Below are experts of layer 6 (counted from 0) of a mixture-of-experts language model. Rows are named router (the router's row for the expert), gate (a neuron's input weights, with its number), up (a neuron's input weights, with its number) and show model dimensions 624-671. Each number is 128 + 24 x the weight over its row's rms, rounded and kept within 0 to 255. Numbers have three digits each.
After each expert's rows: "comes after" lists some tokens at least twice as common just before its tokens as in all text. This comes from a sample of Wikipedia text that the model never trained on. Tokens count by the router's weight.

# expert 5
router:143116153127112111124147119100120126090096144115133170131143138110157098101133115141122079125157159132123106120119174163113145157114120151150126
gate0:133142092177161145167086111110117140118152166098170097143165135134152124136117128142154138119110116137160142133122087147145124144155108153115165
up0:127136095129142112143105081135148138103105116135155117173158145124085167163121117177121107141130128140122112137135079143119165114142121119117110
gate1:132146104110152133144082100099056104129092139114118148063135148114081131128098154117158133105138121134064129095156155110169168133144104093118084
up1:120133114108157094142146141142100110119127154137169136151138102074105133144132161154132120107146132100086111113083131057144139103138117110098137
gate2:100115137117136112163126153115128113108125103122161145112119149112135185119134125137149138136113148078141115143094108125120125141123107153116110
up2:174155113131129090097134116065127121119120116092118157135148164134147150127130177127119134159113165136126116122125111107096129124100134134121084
gate3:136141128135155148165141139080094163157111118171107110109136155110104205146150097116138126158156136089118138135148120141121145128142142173170154
up3:122115134131109151149060106128120162133158156098102161126138109142120125096088107148113139109117124114160151122148106088160132067141100139105120
gate4:084132123123125130072174150128140158104146135168109122153127143098130107146123155106115141152128112139135145110109119125148118101080135133102140
up4:139116112125152127143105120117114123138118115156131151130143106076100143119145100163146133098155123097121086165148146137158137154183130116164123
gate5:143119117150167092171116126129126131146177133122109125165148078090147177126157167146123159066121123119132128117125130147146101152090086167084111
up5:123152138123112114124138091151126116115096111134108117105113109149081099118121108088130087188108131108095137136118141095101125113163123107188148
gate6:094133116145142116112137110095136121116097128134119121129145101107145141121100098112172142129159083115127127134166158152160124166140098094136122
up6:112149128131136125115117109073123123135086128102129111129115100099147118099121116110153145126146086108103140134194208159163148184159098117111117
gate7:109111109125115111159123121156174110157119136137143151133136125156143107149130117134156122087106092109138142093119144098168114135124130116097113
up7:093130132134118086105101089136125086105138144111131137086101108145132182171160140173121112137138136110112163171129099137131147127115106083150182
gate8:148116126151118120128107122106122132134100109126108150108150114130130144175148133083131145136127121112119146120116095135139205199125163118173134
up8:117166129063171142127106130123146132133150145143124119132108119156116090093114093152110140090122124134128123126168108128123052078150081129119136
gate9:111155133097133139124095101138102113138164129124096094085150121113155102177097135092143141124163107093136145124136124125184097143140098056126148
up9:114158154118140134154092133097140192119173156140121107122195130162133129144122128115096173106134116093152171134122114147099101149112137130109131
gate10:152139086127103102145122099142095112120126148152149133084112172164125147107098109104153113132115153094127120114081111143140149145103114143188132
up10:108102171145148155158128091136154113124081078120105161143134119105127166183146139161117112104155153126081131106168155110118115103136164130126155
gate11:096123075137157109091091129144158121141129109126133101084135135111126173124159096093150117119162143163159156154114170140157136104171119123135150
up11:170113132128135149134115142071112106141142129169144120120129128122083171119154136149147104130124149122143120172083163135138030116164126121136146
gate12:147154119112143116082188138103144089117093158136172082119179132147127111131097121118143107122144111159121118138115108134146147141075153127130175
up12:138117131108178108128133134149111102123141122108132143118110132140109163140068170112143103089130117177120148131135114145121164156106145145130164
gate13:140146092141135142116132105125123179123132125160126149138076133103090074097119122097143083119092143101110140106130120118095116129129154159109119
up13:128126149129170123129101130120133165156116135075136121136173118126110128182124134133117130136151115160157086100137158134159130121154144143161157
gate14:154146154115153127154127132122144166119128129150130135139164158165151113115121114125129130164116125145125161115163105133113095124140139172119127
up14:158107130105143116127110097101130135117147089097154186124148088147153091124096134172137107166148065163099139094120130089134123190179130140145138
gate15:150145099152140117106145161090135118151142105116169111125159167105128166145126145126155091125102114151140093158088134115096104106110116109129099
up15:083137108131131101142134130113130108145136084083150110143113105076099143151146140103117099126102132129125109125073123125154148076081169112119156
gate16:108178137105135099066164145110131143122128128155157135104155155099131100155148156135132157136119130101116125107095105136124099117136084143119170
up16:102136105122152092139141131126142091114140165092152126099130120174119129137156132114114129107100151121094133129101141142138128112063109102127140
gate17:111108105146130092108119126133106120109134114104187073133151128103135133089128131101158145120137113174112098084127109125114147119159111151131138
up17:140091177180142134117136095119134096132135105133102138132043129135120139106124129116103142139098134149150100160147125150118143157119138176061142
gate18:139139068095146109126107112098151104109133109122115118141148115177158135144147129129131182124128127143129140118098073121178109110137148135151121
up18:119116124148098161093124159154124111145109127144150141132128166125118158109105139104136109122100118122139123123142133153134134186111088106136108
gate19:156115086122128120111120120109140095133137110094138156144073132146104170139116164161151150130135171122136099142139120096165093097143111139123102
up19:098097151140112134109114102152135116152111138156129130099144155120128129111138085148089143136114147106103136173126112170133131139123147130152108
gate20:089119117128134125158139148158143125118144157170120149148110143135126120132149063125163145154123105116108111140126129124096134101091105085115138
up20:086106122162130133137126123117101144123157126139112095154106174144129107143179093109145126122111117102079108129123138176108146142104095133142135
comes after: " |", " 0", " ", ";", " 1", " 2"

# expert 18
router:117129126113157161121128182131080118129132094118106133137134179134094140108101166090122146112122108135125121070114129115109122084131137121079129
gate0:126100134093135139125146102125090093136113135130158110152137111129135130120136126139097132093075137132123103091143121160138142105208126165138112
up0:138140113106128116130145139131104117134098121149121135138094117147101093117142149171084125132112147110121122139113099109153127101139122138149112
gate1:189124145197121146129122142118136141111133161079164145151168135145090119138121143164105100099130134159165158126135125171129134078108082149132140
up1:113135151132110159128101178148124146131119132123179113111143108104151131135147163115125087108134137081144138174133104129122124127110087106131136
gate2:113086126122163171131149141150170139086116117139100139121129123131125113130163164122099143151113111151123157114159139129089105133153148160138127
up2:087084115127167105135127164131117126104130129171110136106131082122142095129147165088129117152089124114164115100135167104135124105090145192155120
gate3:139119128109079120104132086150107145127112142069151150136168152133120141182079117117115168169174107137094163148117094142108128197145119125134169
up3:143140099142091132105133091141149152147138099068052143168113127071111169155091134148134179142124093130099169158133120148150128141192094136120123
gate4:147114129163089106130118123133127103130150129125103083147150126115157159099153107181068136087148118128115129145097133149096146123127111095126114
up4:116110136083142123102135164128124125091135114173114157120129103147120176142146164079140124137077130081170147182152135111148157118092151125102103
gate5:129113136118090102112151129112159109093103144104044134112130070054172107143142175128144147107118141109146147109131087156168145126113135116131151
up5:167161159147164138115145134150165069121138117162157129146105105150084123115122097132100112133136095150174119092109120146132086065151103132135115
gate6:130112101139175166124146125111126108172155091133118115117136134124129126105153134077150166135099100163140138131126158136097115198119091153114175
up6:116102089121180172127144127104127121140150134135121108095131175132121138102155139119175164143108118154143129125160131096123078145131130116128152
gate7:153131103116109123076132119104116139110150129127107095158125157099149138147128121115120111158139126108132111124122149121093136097146143103097151
up7:107119154097150157179094083172123133133104137100095165091103120131158132135151132117120142144091107129116196168114134148165140133128124164147171
gate8:124104129140082092103105155106130132121167185130123156113135172114156107139155099110125099158112130132140139138164113161117157105111137124100160
up8:140146110138170152105122142108113156119091083157120135129118099144103178121090120156118141094166109139110146093141144114125088145123164167186099
gate9:099088099129106130106113138108083104074122131117123103126149153116147131137157130085099132141152156195155165157126136121136119117124141150135108
up9:143120090111120080119116151129120132120142141128179145152109123142096102123146118134123116128092098144099151153111113142106132139146147116164165
gate10:167090117086140102093105138138145112097135160128138184122141141149093115125136143101135158101155138163112142133101113128140077135121148110163147
up10:148098170123168083123128118164123128110130137141122164170094110098146136096122117164141089135126131121087151087141113135126135105101145116131122
gate11:096088154095107124112124142104134136142161134123165158132111081143103130160154154107117130154123148159141152073102170067123147088174113133141161
up11:158138098140162110132133146126153121139149128126099082140140128092112121109185112173112117140125133092104136110131136128112120123106127095118129
gate12:146112096156139123130130140124143122149134082143096082096130150141153147153151144133121149140145155118121145129135093160138146107145120116163142
up12:120147140088137156145117107115189147140140107130145130114097139137136120146116114094141110156136159146135128130129109142112111086146122142127114
gate13:115139108173112136170156141116145155117135125120120129138131132126131131115145083135120155177096139113114142074117125137155159100167131182151092
up13:124097082117124123116116099103150156161108135135104119166140167119174121157114133136116135126141147139126164190109137132150157149146112108103141
gate14:131118144081147141104093099085153133100141090159140111144131160157098099113138161123124161124127129147114145095124161127176166129157136129144127
up14:137132165154127179132132156112112099166123124129172147131173097116082163097111091142133142165152137152113141110128142131116098131176128115127121
gate15:146145126107151154158120130114138135151153132167155119107116128075121143110162146119115111118123173117144109124119116115145145076148069105117124
up15:125166134092119182091126097150094108144123119085069130103134133086142113128139131128124131143112128175147147078157152113123135099135110124104119
gate16:127150117153155168089116123089092164099138158145155130140099148166148147171135142103135150129109118139097114179139108124100135123110109094128140
up16:138094128127112111148100147115122103107153123121133142125152096110100106121121139154115070132129143108085137119136135096100121171111142143123103
gate17:154115154092132133137111100110086139162141121121116113120131117109098158138164147133140113129090092095121149088145116145144128153141089122090077
up17:139131138138113075131130118129113137153073157118113094117127134118129123153101158131120115141095147125126149168135091165135144102100104136101152
gate18:139142126147104147100117147120135136124134141098129091117154162132143132148130101073140110121145152127129131105130111137106163111166120102151130
up18:131169112122140109141147174124119118131140168070097109157133137145140107166124159121120092160177099148123163132135142133116134108119168161138156
gate19:124130139139134147128135118176132131143120098149149080154114146129152139130096129085119097208117125129133108087151145163146125131113084138147143
up19:124167154120125111130159106137137122121081153085162165137146123128120177123128097123129132183165113115089107129169131147091151109103141116147094
gate20:172104149104144133131163124125101125112120083132097136115112106145116147107106115134127161168104130185149141149135132161100135114146104122156139
up20:112173166148115114133111113124116137116106161130096127145146134085125073152148116137136126101141105118156123112101123104142115115137157105076162
comes after: ",", ".", " to", " that", " for", "'"

# expert 1
router:153117166124103146156190128094144099137140144116114152161129162117110135128124164147116159147128129071113117158111115122118087123150153145133096
gate0:130117122088138093168179125124119121083115105105146106148095171110104142103144124105127159113125109089131110119122124135141103142133108174152165
up0:125143106082141143135173087108116113108115134086108123140103129120122181131161118142096150116088104104115111099107148159127112108136113159139140
gate1:116161124100129147172090150147088157122140082068123123114127147127138106083092160128140169143146154096124120105079183197136123140139125164113109
up1:127140110129149147150158117124125138149125110120127151098111163155113152124115165127156098175126114161065139106133120114088102143127170169128143
gate2:163092151086121140100154116114114105114093147112172115152141108134134128128122096122126144138119120145104175169105120131109114077119123089137132
up2:146118134132112161124134129103147118093129100129177100121066130137139146088085134104119151143117096127139132106135095127127152066149128091131102
gate3:165175164128110097161098103128099126096080103102131108167095086126110150093129183109143142116115118108131128092117109131158135123108098100107143
up3:117115124136157114176082147123125102108135113154166130111118110135081082121105125118138107108120114156145119130114141104104157179092136123108142
gate4:111123160121144147137178156109130108154114116117143121141150116152157140145128128120127142121107102102121134147104129145153139131139111144107112
up4:163102134148098145153094094155109150075149171163133150110105125089120147103146139104124121097120127105091156114133111150129105130129128152087118
gate5:095068092142109127143152129171146149146111127132091138154119160104127136146122153145132165113133090109122147131083101154098126095136091113152153
up5:116128079134105126090128139109146125108128128152157154131148140124120132106146129141113144181152080163118105132114111170131124133074152137144141
gate6:130146119104132101154130132156105139115128098123147058129092123138137130132166143120112116122123167115109103124147117134129188159151087145123130
up6:111138148088185100112113094174107160144141111157133107095096159146130099099139134125118134110110141122078121134120150122167140139145120165150150
gate7:120133130124140133146070108122137114124181156101100122108141159147146157135137147123139164066106149134133113144116146135137127137105124144107138
up7:153146147126096124128123137153115128221110113157142139122101161122139137144143153105164141131108089134160122105106169135130118163149113133122116
gate8:119107171173104143065131132142146106152134067162143111139115146145142119119118181077118140111167124147116138114130118117121158154115138160158106
up8:119086144176134179096167148102148099189109070127117115124120144164139092162123173073131180101184125134100127111125150141072129134121130113153091
gate9:162100102129125121138091144122137118124069153128135134154124167134100050174125144113129101126097107082201154129086117149143124126121145119102124
up9:101139155159127104114097125116132143123136119120116093138134095134115149120126120145152181174109135112105112178141143126131113157087104112120138
gate10:139120097141119125089142139150108125124112125142106098107129141131064121139100102134119117114131100124180128124132131153147111152129137156127091
up10:155131136110158132162167097053116138136144123121133166146122134112161104170116144132146138071124123117080115133156125118141128111093119102096064
gate11:100141101133151108133160146129106115088148100095130092117192126135060159197170108146084112146137150104085144141085122160149126123113115148176145
up11:100143107141168124143101118112164130120140107113137121153173096144117140160166118092121128106118178116129133150106083118152114163115115137135085
gate12:156152126101107162087102122113109115142149149144148134143123141118178178154108141089136153079082129144139098110169081131150101099142127182126130
up12:146120142163097088100137111159108148110124115111131118100111114153084137133126127158154164128147110133157120127109100130119115130118121115149137
gate13:168132132165087112083136139161124128163121127141107122130084167097132138124152106147142111128146134143148086112125094100133142117088130128131135
up13:124114114154145124118148132120132131131126136158118174191119158150141131065117105108108161113104072120144105107116089154148114138142113159113125
gate14:116119116141086128166163110157115115116121091126118133103083157130126100111146138079130129132085098131148121135084131080162107177134124097136155
up14:121132118129138146086072124112181108158124136121170100132150083088127101136127100157106158076176118173159128163123143120117103143154152127156120
gate15:091119144108128125119089142125157111111120075142143099144123112152118109164113101165128130136187105127086146118130073157146062128144112101097134
up15:103140149098126123124065117117115099136122148062109121148141151131110127062141153147129094141123128138144160146175163128162133129088118140135128
gate16:135088156129083106138092142193148106137131149115130095138136149106162088099142141105140152118116124126100104169144122143122120148158156126126111
up16:134160118127136123161186102062167127126097113139121154138141154160123147135111134129118097147127126132137133135099134126129102154096141133134174
gate17:172111124187165129139136123146123127112153106124136068135131138101149180099121135103134103113095111124140097144150110122116120089081105168122130
up17:133091163135141134155136146136140080160125101137138120100150114092135129142120158111137129159084083140154100086128126125145143139148125139133074
gate18:103143109108097163119122106133150132132121119074168118114168117122103178108112157125134146116138110120130114166095131137080125112131149115169148
up18:128130107093158135116097103109132119107138125123144137089126175119122152121115175092112157131173096138097142124120124152101150112113150169147150
gate19:086157162160147115071140101108112130155153122160135148146094104076143127146141147153101119150146087151142163103121161165145163136116112163150110
up19:096086140137145130132122128090085100136122145126120122128154185101148128141155148141124139090136140134145118123119139119150152125116090127150109
gate20:134146123157122152156084102127123128162131136075160119127125150106112132168140116108137139100101126127137107134093145112074143118140123104119112
up20:133177122154130161129099129134111173147175122150181102141100107134134142141124102145131133150161143131166102072146122128103082195118107052099174
comes after: " |", ":", "|", " on", ";", " ("

# expert 12
router:159114074137104110108105142121144141165133134149113157154143122131115147102128118144149115155137073100135151182128155074115138183106152125149081
gate0:119136104181197096132112124085132138137143103170114165114108142140105118113129124154130121083168145101133137096113148135103135097134141123111148
up0:176135098162158095144079125096137150151118127182096169137103156170104133142128130105109144111139139159139129129130149113127156099120160142120133
gate1:090124108148096136113122077094095112146101135131142074087166131111094116100115137070130144144109111114113113135115160171144115134105152166126160
up1:111112148155123126106129095146131132098103118189109106092102125115124117107115109126113105089119125108117085122116138137129161124121178140114140
gate2:145121108120144074106143130126098171137095142166149149086149170143134154177126127147157120165144133137079140103130094148171161162081146117132097
up2:147163141169168102139176117105116173087106105160105157111160176130119137145123163114128131188144128153125159139119118145170151152075152150104123
gate3:109160148119140114152141141124127126109182130165144148115109115133115096142151137152133139148117147131127108114082164132126155135124122089106145
up3:116162171109150121147168173090122121118084156141150139117106078135146156131162139103125121153072141092101116138114147127129149103088081066143126
gate4:079162160092069127112124166142120137131161104112125112126120100165114141116149128086110138112113100097107142121148101101128154161132116117129106
up4:120090070163161100124114060143163160109136181122121114142134159106147073119133142146106129132124131146185136122106128157100123122144118123163100
gate5:122118159110146121128145081121139138126134164178139121141105115151138133130138135109140088091118159104160133084130122115138118122154157125130165
up5:141170134149140112136130122111143124121107111080133090138134177087159111109151133154104157138142105146120122150135119128129155120105115125138117
gate6:115111148144164192183161165097112173129097142136134090123144094098151094141131100140175142082106096113107102124107101122143139161136104152114116
up6:127129126124101134111107109148134108111122140096128097139155158187127130143105098117108148116109110113098129115139122094149137106103136156084130
gate7:118105122125194100154149138143107098105117148120162161174111117102104112099121146131117155133120101115117163136130146095142093153098172140163102
up7:097112115122125147098162104113156084133080124138125159119092117150150150166102108084125128149118163097138162134153104125124122136149174132137114
gate8:166170178138099103145129118178113129106115107136111158126110117106115177172137143134153135134138148129061142155117178088108144165094137106098092
up8:110133119125136113112136129039157153134131141116123092119129133123157132122122140113108121117114175153170106098179117114179155112167170136124153
gate9:101112152188125119146166131135150153093101116074123133103167110136146143148139136101144100157103125118132140169129148184123176124134157118105124
up9:134113138142116145154147113171143139107078103096177109116132098103127189159173127123153129149153091102117133171112164145091142083155166092109128
gate10:098127148126068134126132176139140215137146142072117118128138155112129154155125133109125130124154129105120126151136099117103154107128146168107117
up10:138121111131154130126121153133105159149117134104130122153144118169150119152133129117114164101113121145158125130153135136161148143125109157141175
gate11:097146109092122128130110067136109145107093137108075110156097147118133106124119161122132168159159084112112100145114102122077161060122170099117126
up11:090145160194163118159124155111124150111108129140139168140123185108121162075139132158124097156152155157070128152165115121099106130149125116085134
gate12:173157116105120141144106108126112149159132170079140142144161123159125134097130140186182150100136085107097118164103089151087158147149154073164168
up12:102110125120131085088091135191149099113129115115170166098104120112127125143091114137097114160135150149146137206092155137134106110089148128109163
gate13:107122090152137115119125155166148120102122131151175130164128104153133164119122121149160110132146087180128153152142097130094110149157154133132110
up13:106133118084108114128151131131147120133110110117180101135073114140116095090131127124132140067090157120113126149147123124111136124140124135147149
gate14:140110119117095185146152161107121147140144158159111132127091130130127113130158177084151100103100120110136114144136174113144124103108114150178095
up14:173106127176113135090126147107168136116120107143076073114093116128146134091126118169130152093121129129167128138135141164097117170152091111134137
gate15:142096110142120136089126116071096131116184109147117142159096125142162159124136096124109158161169133105154104147094152126112113143152146122121152
up15:139099109150131107140141114103154124151137192123138154117087137164146128138109160078136109151114124097123094146142144116109139157094184148116098
gate16:131145103156141105101117096153081157105127147122160134152162129081127115188112108119129113143131107102122147134136100134129147096115101118124139
up16:103170117129114188115131090141105135095111125146136164118150132120107146177140150112129122165100107144146108087127143180163142085127132100152129
gate17:163153135101108126139123107110119127122118094129142077102123134119075106162110136116146153132121153157126110141161128176091141069195103075151117
up17:138106114155131104142153141157125123111107109117105126173125092073180145079105118192119131097155138140120119129111112134151134129062138104157118
gate18:151093125131121099169118118139165147066114142098161124146147130136098130173130134117125135137131133154140120118150129092100139170111123143136132
up18:138145110081119127130094133153156115140153112127088119143129103132146121104129139148148094124110124097164122119105106132124109141114101132139101
gate19:107138136137103153140132175101110132116128126143177113177111165139092118100131079124131141119106134111086115123108138136124151168141114117144126
up19:114160150142136156110139158088115115152138158104107136162137088088145112098142116138125141083136100139161104157158098133138102083106150147132126
gate20:123135153115167128168131132130108109152112086135112152094145133127134176139127130086128196117118103151095132154144124158095178140169163106137126
up20:143097131131106168105141175124124138129151175133129152151179113128138103120126140122129090174092141144153141148157119095154110100140121125112159
comes after: " (", "-", ":", " in", " •", "/"

# expert 17
router:138126074128123142137136170143096128156095135155086166129137108118151119127154167110133107143099135116134126153156160084170118119135088128121136
gate0:156152132135124139128129106145101120159133141125149139143091154146135131121142081119127151127095110119134136126123105155125124119107141123069124
up0:144152121108101126152102149114144166123152139131117142132112128160094139137142112138132140111111122130120125125111094136151114135105163115068124
gate1:113146100117145136122176144135174090114066108089136092117095104102138151111123131155125174126124125126105118181140143147145153112170135145131113
up1:110119148153118170163120184118089143112133130130159133169167171136130115140122112134120109121201106154152123100122137105127123122084116153134149
gate2:119144112101108160130112106132117092103102133136113111112108126169164155141167098106107153129139097175111106127126112142150098111164159124200150
up2:172134104177092126167120146088151167124117097140141134148174102170117135152143159147120110127155157123141124131107086132121137194121135129090079
gate3:119124067139138077132147135116130106131122096118098144144140086146110147151126139102129119126112142152113105124167106107161129141159128136124131
up3:147123111106126060134108078141166100124163112129144141149136102211138143119116095081145151115143138121120094135117099108129132168141125107118156
gate4:127145136093131093094175143086134133142167117161117130103154113162143127148114128136146103116153170121134093144164167113113113126112114134125120
up4:134125155148119126140150116097166142099148152085133112158131167158149111114107120118145142139127105133072148084126140153100129127151104156097158
gate5:164175133132147137125110129095133167104151077138126183101097112125168091110086131099118145113151128148141121123093101149170159145101178155114129
up5:158167165160161152089153118163133133121146159120145110103152111128148106146123155121128157111145152152094147167121101120118121090136155120191098
gate6:154104096137029100132124117172149107153106150179112144152135106146126118127123143123124146146121126144127120099144111150116124120068154100181164
up6:158065131134137098145124163108108098102111127128144138134152144112120131149104115169113134074109119125176119164121131154139135100087135140115107
gate7:124101131153138136131136130165102111157111160093111157109097184104127133131155136096136196152099114106101133118106146127129149158145100137131120
up7:128110133110169109141142099107171102081136145106170143105085152099161118160124123131122083145154105164119087122109158143111119130134125121147142
gate8:119119148135160140146177171110120113111138109136139084150139104093148124175155107156156129118139118136110133112087142121106105119136152134094121
up8:102105166116129130119120177142106096160128111142176147190133127089177134176137138188144128108135113130106150103098163126068080138143154120126165
gate9:199122130134137080148137153130147102113118143119130141127177106110139177162117094115114147142101128151091126113096133154114099107140124158103151
up9:143130135131130186165109125123148153104097144171130104092129132120113146119130107125148132131118083106144119127138153099172099111125140122110129
gate10:113147129138129156064146137114156141100119156141132079097118135109099134124154147121150143104149151063100079119093126149111130151162177131092159
up10:117143153170133098115127119152134105103134134128111099121134088090115132116114161094103077071128093140102155157144103132129117112129116162113087
gate11:105136119133172124098121130120128113115103174142094132155096114100136161160113154100116113107147115079135130164128106120148134127082090196143143
up11:132089141078118155148121147154181178124130118116132067099126079153127143123136174117141123109108172131101120100156081146122115111159145145135120
gate12:136143104112123112127118102127120131120140127147156101075096111119131123152107150149115194108092134130090075136100143145094143142133128078151134
up12:166130133161114110094142108126157118117088100134146136136073135092132129160115171121120139131171149037136126105126136133125113079096121151072165
gate13:121143157148172193094101164138174144120105149106160115152122110117061149127122146154146155100129110140103144108128177133144135132162090073120102
up13:108124121112099104105182117152086103137137127151123151103123118137154128106132103075137136137142127127139138131103120123138144130112137188134129
gate14:150129150144151142140124108082124143178106207123130125101181158129086134111119155141136148169118134152113126107155133139062132130140082107153114
up14:116132140182158123103143130111109140135123165096129126138159150114130136134120144115130148123155116154116090079122172085104148096149121131105111
gate15:066122089103149113117124121131148082110137137096145150139092129115141144130150134113153144102111123147153115175101112140181139123124111150135167
up15:114123104151102117170178155144106131109081148132112148142103128145144104131103161144102129139144121113172101137092105161161111135116099154161109
gate16:136140095122107152152124130125162124177101099157135131173119147115168138149127111151157135110116156164139150141151127136127125121106144112108125
up16:124138151117140125169173118102113116120149113127115106108103125131138103107123139132122107106107141100139080160121128129107154148101102121142155
gate17:184178068132116165138126133070152139131106123124130136142128138108152110116150127145136133132105106116159137153130171119115113072078112143145132
up17:128127096152090149145121150114168143082112140109120125116135097139130179121138160105137143185165104121144149101172156146112121110076120141156135
gate18:153137143158146163115126130133132149169106174162142120132130094165151142127152145126130122109074101098172108147138124147109125153160180090119120
up18:148107117115143120110145148133124142177110135155131156131121116118101171118126126123165142124076125149121105143155168135121071138188126145108139
gate19:136112123168136108148092129097131130077129130119096116131120113147098130117118140102122154155100164130126150151167117131119126141114184114123126
up19:153111084144128091104133117108116121108098123072135140122138092108186127109132153126117117104131075134149124134123154112129160136136168123116139
gate20:131116150124117141115108119124089117133122132114115083103154120159120162171144150109151116143099142121141106153117132170098167117122152144140192
up20:138122152077106137148107139174102158103101123130166107069127111079139158086123173145132114116146179133183126112147153108122122123093136100102130
comes after: "\n", "-", "|", " Coordinates", "==", "Personal"

# expert 11
router:130133158119109123123124183119089109099129140094169140100161142105128111094074114163137124167133143133127068128124144116140132139130157133111169
gate0:115120088105110155106158153142132119138127149119121161117101107156099140130169129130135123149120115168111070130164114118112069137102136150105159
up0:151071109126176086104111132101124124123141112099137138142168131147129115109111134104111145126135115146099108136086160119160145161126097149183144
gate1:098139130121113107117183176099144148171084141139112092131101092199121105142133105143126105102148128098103167155136126120136146099090141125132093
up1:129174126135104191158108111129145150111111156117134163099088148119096134149157114141129111158156125191083114144091107123136142147144139096136104
gate2:096142087098118145169128059160154148131117110084151128127142138115126140131128146119112106159130138171112132115102167127124143128108120091127089
up2:103136155112138150132142149132100137126157119130136126144092119155152134128103108161120132113116107115136138099151090121103123128161177144151175
gate3:090092132146152121134140158132174158112137103118137126137149136127085096162134119118117152130134126138087111122161157127149087143109110126154152
up3:158150100140109156101107111119099099125090143158126144106107116142188165097134120131142104124118108096157157139132148170162148090164107147085106
gate4:073150132144142094154117131153158109141093120170159158126126138162128135176134146111118124095138167130146106106130118157114099131112138111114126
up4:087153132137172113117114150123143135128109121194140095096117135119121114144096149171104123066168134160137122123111114118107098129142122097109124
gate5:118127114160117132155101159114133137083152146133130160115086131124128124166149149144128143134119125148117149118130131086146137150148130154075138
up5:139166147130123139168129094119127136132141122105126133145080160098118142149116164125148140142137140149116134123146127103117139117103114203068184
gate6:125143132129115136134139111148166096121118121124113099113101151114118117111134116084131118113125120175094114080115091094119136155162116124148152
up6:120117119150133118108154116148176105105104101132131114104107122135109126105090135139124135109134141167122101112165122098131135135134128124167141
gate7:175130183164163135130105148080152127150114100171143132120138135152146162097110127116139138118107121112136128120140086165117057138084143143153118
up7:164118126144093145147160078145100102106115105113077115147152157096120110160138137131149133161100107123074101115114181116130172116099136127145153
gate8:146136107158109190124132111117090114131145150113114132114150116115092108150166108103104127103124099160109081126108132111132074102100114146170113
up8:154113111185183140136162131134096110148166119102104118125115107117109133113132087164109118102122110171104108123115141152127121128095094156152125
gate9:114113144157120132176138138124164144116155157104111104137106114166132161128183171131151112138154163095115136179128095139098132129110135130136118
up9:113145144134096134151122164146091122141137176145117136127105127115138157138136131128135105119091155076084119119136141129115129098173096157158152
gate10:095108166112112117120136138157159125127124097156112160105199115080106101147091090180134125100153120191089158102141092123133139098132113127160114
up10:134121152139111146122146136124166125136138085167119139121147132086115074145101110165115078123110127192118151099145088125138124082135131171161113
gate11:074116164116114075152096134090117143112153099144097113157105108152108131114069144106130133116155120130135080091106151135099114121106119194146139
up11:171112090146139185134157135170107105167120140137146147131134160133124148109171100113143116132086147119113148155151130127169136112162128088132116
gate12:104116158121154118156100156143160125070171136172116130134116145114130112137166152136150138157138122113104122128112131123119125101132147101139101
up12:116121139127136122162133181144106129092150107162116094155149175111149162114148085114139165169115136104135109136107149154145122110168070087129126
gate13:138129143117114107109153138123125075100119123162137082119088152199153144142133105034128067135125155143094125121139147127096141127160146128123113
up13:126152117127135075102118128175109163118136121118083044104141114142127137123104095118124161136148153123125088149127170153139100132153112115124128
gate14:094114117137121093136102127147138116177182110117104139123131094146109128103123164183119114130131113115130150122113144116189120140143213160106110
up14:171173136101155188124154131116119156085088128146133117109097134134156117148121090088139134136118131133109090158120112143091116119122060116148142
gate15:189163122102158093084120089084174133170080099103129075154151128111162131133123085142145146143132167097150088145099151158124151118111102156130122
up15:101119083141137127159118105115159155126123121153093131101105148163085105148142127136137139151141141125177103095125131128141114091129116188141113
gate16:119074142127083078147135079144140099136147110089142120110060127133092158121146117114126164135111134153154128139137124149099119103124162157109087
up16:143100133132107104152141098133164117147116123125121144115076143114163132141162128116118163145078148121140143119153154155135206122134147118134104
gate17:162133144134137140113149154147163112162148161127125143139131115115135080129155139111125128111133132129129133097122128163086130131137210113123096
up17:144169135111167183171144151168122129117160152147131136150129122165144114119112115112147140128112124116119147069126140143109118132146126108152108
gate18:149157081141114136157109101158127143127119128092108085115120140140138111150112140127116161103117098135168143098149119098143172153107126113100123
up18:128156162080076128108144142109098152114143149113136129138084144133128107160124103170109110123147134148128163168152144169123126067152151136148147
gate19:104142176124112144115099116124182144110090049133148124097138125143146153154107160150134120122117085138200122101091147127141132168167169102132164
up19:116124090132139161106159157169102109157163146180093150155129133118107131098096135081124156106105187123076127177169107140093107097090073137134110
gate20:146118117077110121126168137171158117123109125123142125137151150100124050118157145134157117099119071143159145143078132133120141147161121112109120
up20:142130128126155105201110159152155091086127122112128129120131112100143097137130168146133104103101099076140169124142087134110139124146096092137167
comes after: "\n", " |", ".", ")", "---|---|---|---|", " ="